From a checkpoint of a small mixture-of-experts model trained on Wikipedia: 14 layers.
Below are experts of layer 3 (counted from 0) of a mixture-of-experts language model. Rows are named router (the router's row for the expert), up (a neuron's input weights, with its number), down (a neuron's output weights, with its number) and show model dimensions 0-95. Each number is 128 + 24 x the weight over its row's rms, rounded and kept within 0 to 255.
Before each expert's rows: a language model's description of what the expert responds to; "raises" lists some tokens whose logits its average output raises strongly, later layers aside. This comes from a sample of Wikipedia text that the model never trained on.

# expert 40
Opening and middle pieces of ordinary words after articles, like ar-rog-ance, h-ym-ns, em-ph-atic, and short words like well, home, long.
raises: "s", "ons", "ies"
router [112 113 105  97 135 168 119 123 143 154 147 130  94 130  93 135 140 123 121 113  79 103 146 157 141  75 183 126  90 163 112 143 152 170 131 122 105 160 110  85 114 106 143 128 145  94 169 101 127 170 119 129 171  89 128 123 133 152 125 118 134 112 120  96 161 121 144 122 137  78 162 139 115 108 114 124 131 115 129 153 150 121 123 115 148 102 144  92 133 125 112 120 130 127 124 137]
up0 [117  34 133 113 158 120 144 142 118 112 122 102 133 134 146  97 146 112 136 102 104 125  70 101 119 104 169 136 119 108 135 119 133 161 109 132 116 131 167 110 101 151 118 142 169 125 123 156 131 133 145 103 142 137 118 142  93 123 110 134 112 121 130 107 126 166 111 134 112 115 113 141 107  93 137 144 147 178 133 141 182  99 148 124  97 142 131 146 132  95 107 133 161 136 200 115]
down0 [150 119 136 163 119 135 118 139 177 147 149 131  94 114 155 136  87 124 121 129 142 101 113  97 150 130 128 140 113 123 141 147 136 126 172 135  65 162 139 154  64 118 139 141 112 146 110 136 141 116 106  56 119 118 149 137 131 148 161 133 144 123 143 150 132 111 132 146  98  96 100 159 108 102 146 128 166 110 136 140  98 157 118 107 102 111 141  69 146 135 110 139 135  90 108 161]

# expert 11
Colons after infobox field names, commas, opening quotes, heading equals signs, and short foreign-name pieces like de, Al, un, com in welcomed.
raises: "=", " the", " |", " |\n"
router [104 144 145 141 116  94 104 177 106 139 130 144 105 130 134 103 110 125 133 105 115 130 125 159 144 157 161 129 133 185 118 160 115 131  88 152 104 136  92 113 131 134  92 132 187 120 140 137 122 115 107 149 120 123 144 130  94  57 138 182 127 161 139 112 168 139 114  89 138 119 163 136 187 143 101 150 176 147 106 124 138 150 110 122 141 110 169  95 138 120 124  97 118 101 154 176]
up0 [132 146  84 130 153 156 114 112 136 157 106 154 140 144 134 122 118 104 143  83  96 127 150 144 190 121 124 170 134 106 104 143 111 127 118 126 128 129 129 124 139  99 108 135 144 122 164  99 129 111 142 143 186  85 151 162  88 122 119 191 105 160 105 140 128 116 117 171 121 126 146 143 141 134  74 162 136 108  68 114 150 108 110 142 120 176 132  95 110 129 126 161 170 131 145  78]
down0 [170  90 136  96 124 134 128  96 126 139 136 117 122 100 155 122 161 112  84 133 155 149  94 145 129 128 149 157 137 120  98 104 147 120 171 124 100 182 167  97 129 135  99  96 127 112 145 146 112 139  97 115 149  94 133 115 124 133 132 122 145 111 134 159 129 105 116 124  84 131 136 179 138 135 112 136 114 171 159 141 123 158 108 110 105  83  90 152 144 135 140 146 148  89 148 139]

# expert 4
Closing brackets, quotes and percent signs like ), ", %, and inner syllables of romanized East Asian names like Je-ong, Chia-ki.
raises: " (", " was", " |\n", "\n\n", " |", " is"
router [135 122  79 135  93 113  96 111 133 161 137 129 111 101  89  98 118 114 121 125 128 142 176 146  91 121 136 124 135 139 116 139  96 157 173 100 132 156 121 158 129 140  75 147 169 130  98 142 152 100 128 134 119 117 128 131 156 144 128 160 163 140 117  96 119 133 130 141 123 178 113 173 137 111  80 157 134 121 175 108 102 156  94 124 133 121 137  89 114 124 129 114 104 102 167 138]
up0 [133  83 103 145 135 113 115  97  80 149 120  88  87 118 117 119 124  87 133 139 142 138 158 123 123 137 117 127 182 142 120 107 143 106 121 110 149 109 136 126 168 116  83 146 119 138 120 159 111 143 135 123 135  98 126 119 176 133 128 102 153  79  89 158  96 134  95 117  99 136 154 130 138 161 123 128 129 130  92 131 187 143 142  89 128 151 121 129 133 113 111 120 115 130 132 143]
down0 [ 68 127 133 148 144 129 103 140 152 162 145 129 113 135 140 105 129 130 149 184 147 141 120 112  81 117 148 122 121 112 109 110 100 170 152 127 107  88 122 140 123 132 163 131 107 116 183 144 112 117  85  78 147  96 160 164 137 135 153 120 143 127  93 122 118 145 152 132 117 128 125 140 167 126 155  87 159 152 109 109 152 162 105 177 104 130 129 115 124  98 151 154 128 118 159 141]

# expert 29
Opening lowercase pieces of words split by the tokenizer, such as gu-err-illa, s-erm-ons, ch-astity, plus section markers.
raises: ".", "s", "aged", "ed", ":", "ate"
router [144 115 111 126 134  82 133 121 144 155 164 156 142 124  99 177 134 173  83 114 148 119 145 134 147  88 155 139 122 163 130 118  99 163 143  83 113 172 125 112 144 139 112  99 133  92 145  37  87 151 122 140 134 100 158 146 154 121 136 138 146 147 163 104 117 108 136 116 122 102 150 150 148 130 131 156 126 146  81 127  77 133  79 118 133 102 154 134 152 108 103 132 129 138 114 180]
up0 [166 112 117 165 152  77 131 141 175 155 132 128 149 103 168 122 134 176 147 114 136 141 157 119 120 107 124 131  92 141 108 110 168 170 145 104 115 127 121  94 117 178  79 112 126 135 136  88 132 121 174 122 124  97 115 117 172 129 125 140  88 147 122 120  85 138 101 101  98 146 151 134  74 120 112 152  91 138 153 108 114 153  87 102 101 144 154 104 111 119 132 117 137 157 172 138]
down0 [133 106 123 146 147 151 106 105 117 145 146 123 116 178 136 139 131 164 119  88 135 124 150 115 135 106 111 110 101 105 149 178 120 168 118 132 142  65 119 138 106 135  72 160 140 144 178 165  78 152 131 129 139 113 174 128 113 117 133 107 103 127 124 137  95 109 132 103  90 106 131 185  97 109 107 140 113 148 125  93 136 183 122 142 120 131 139 132 166 145 126 136 173 120 169 134]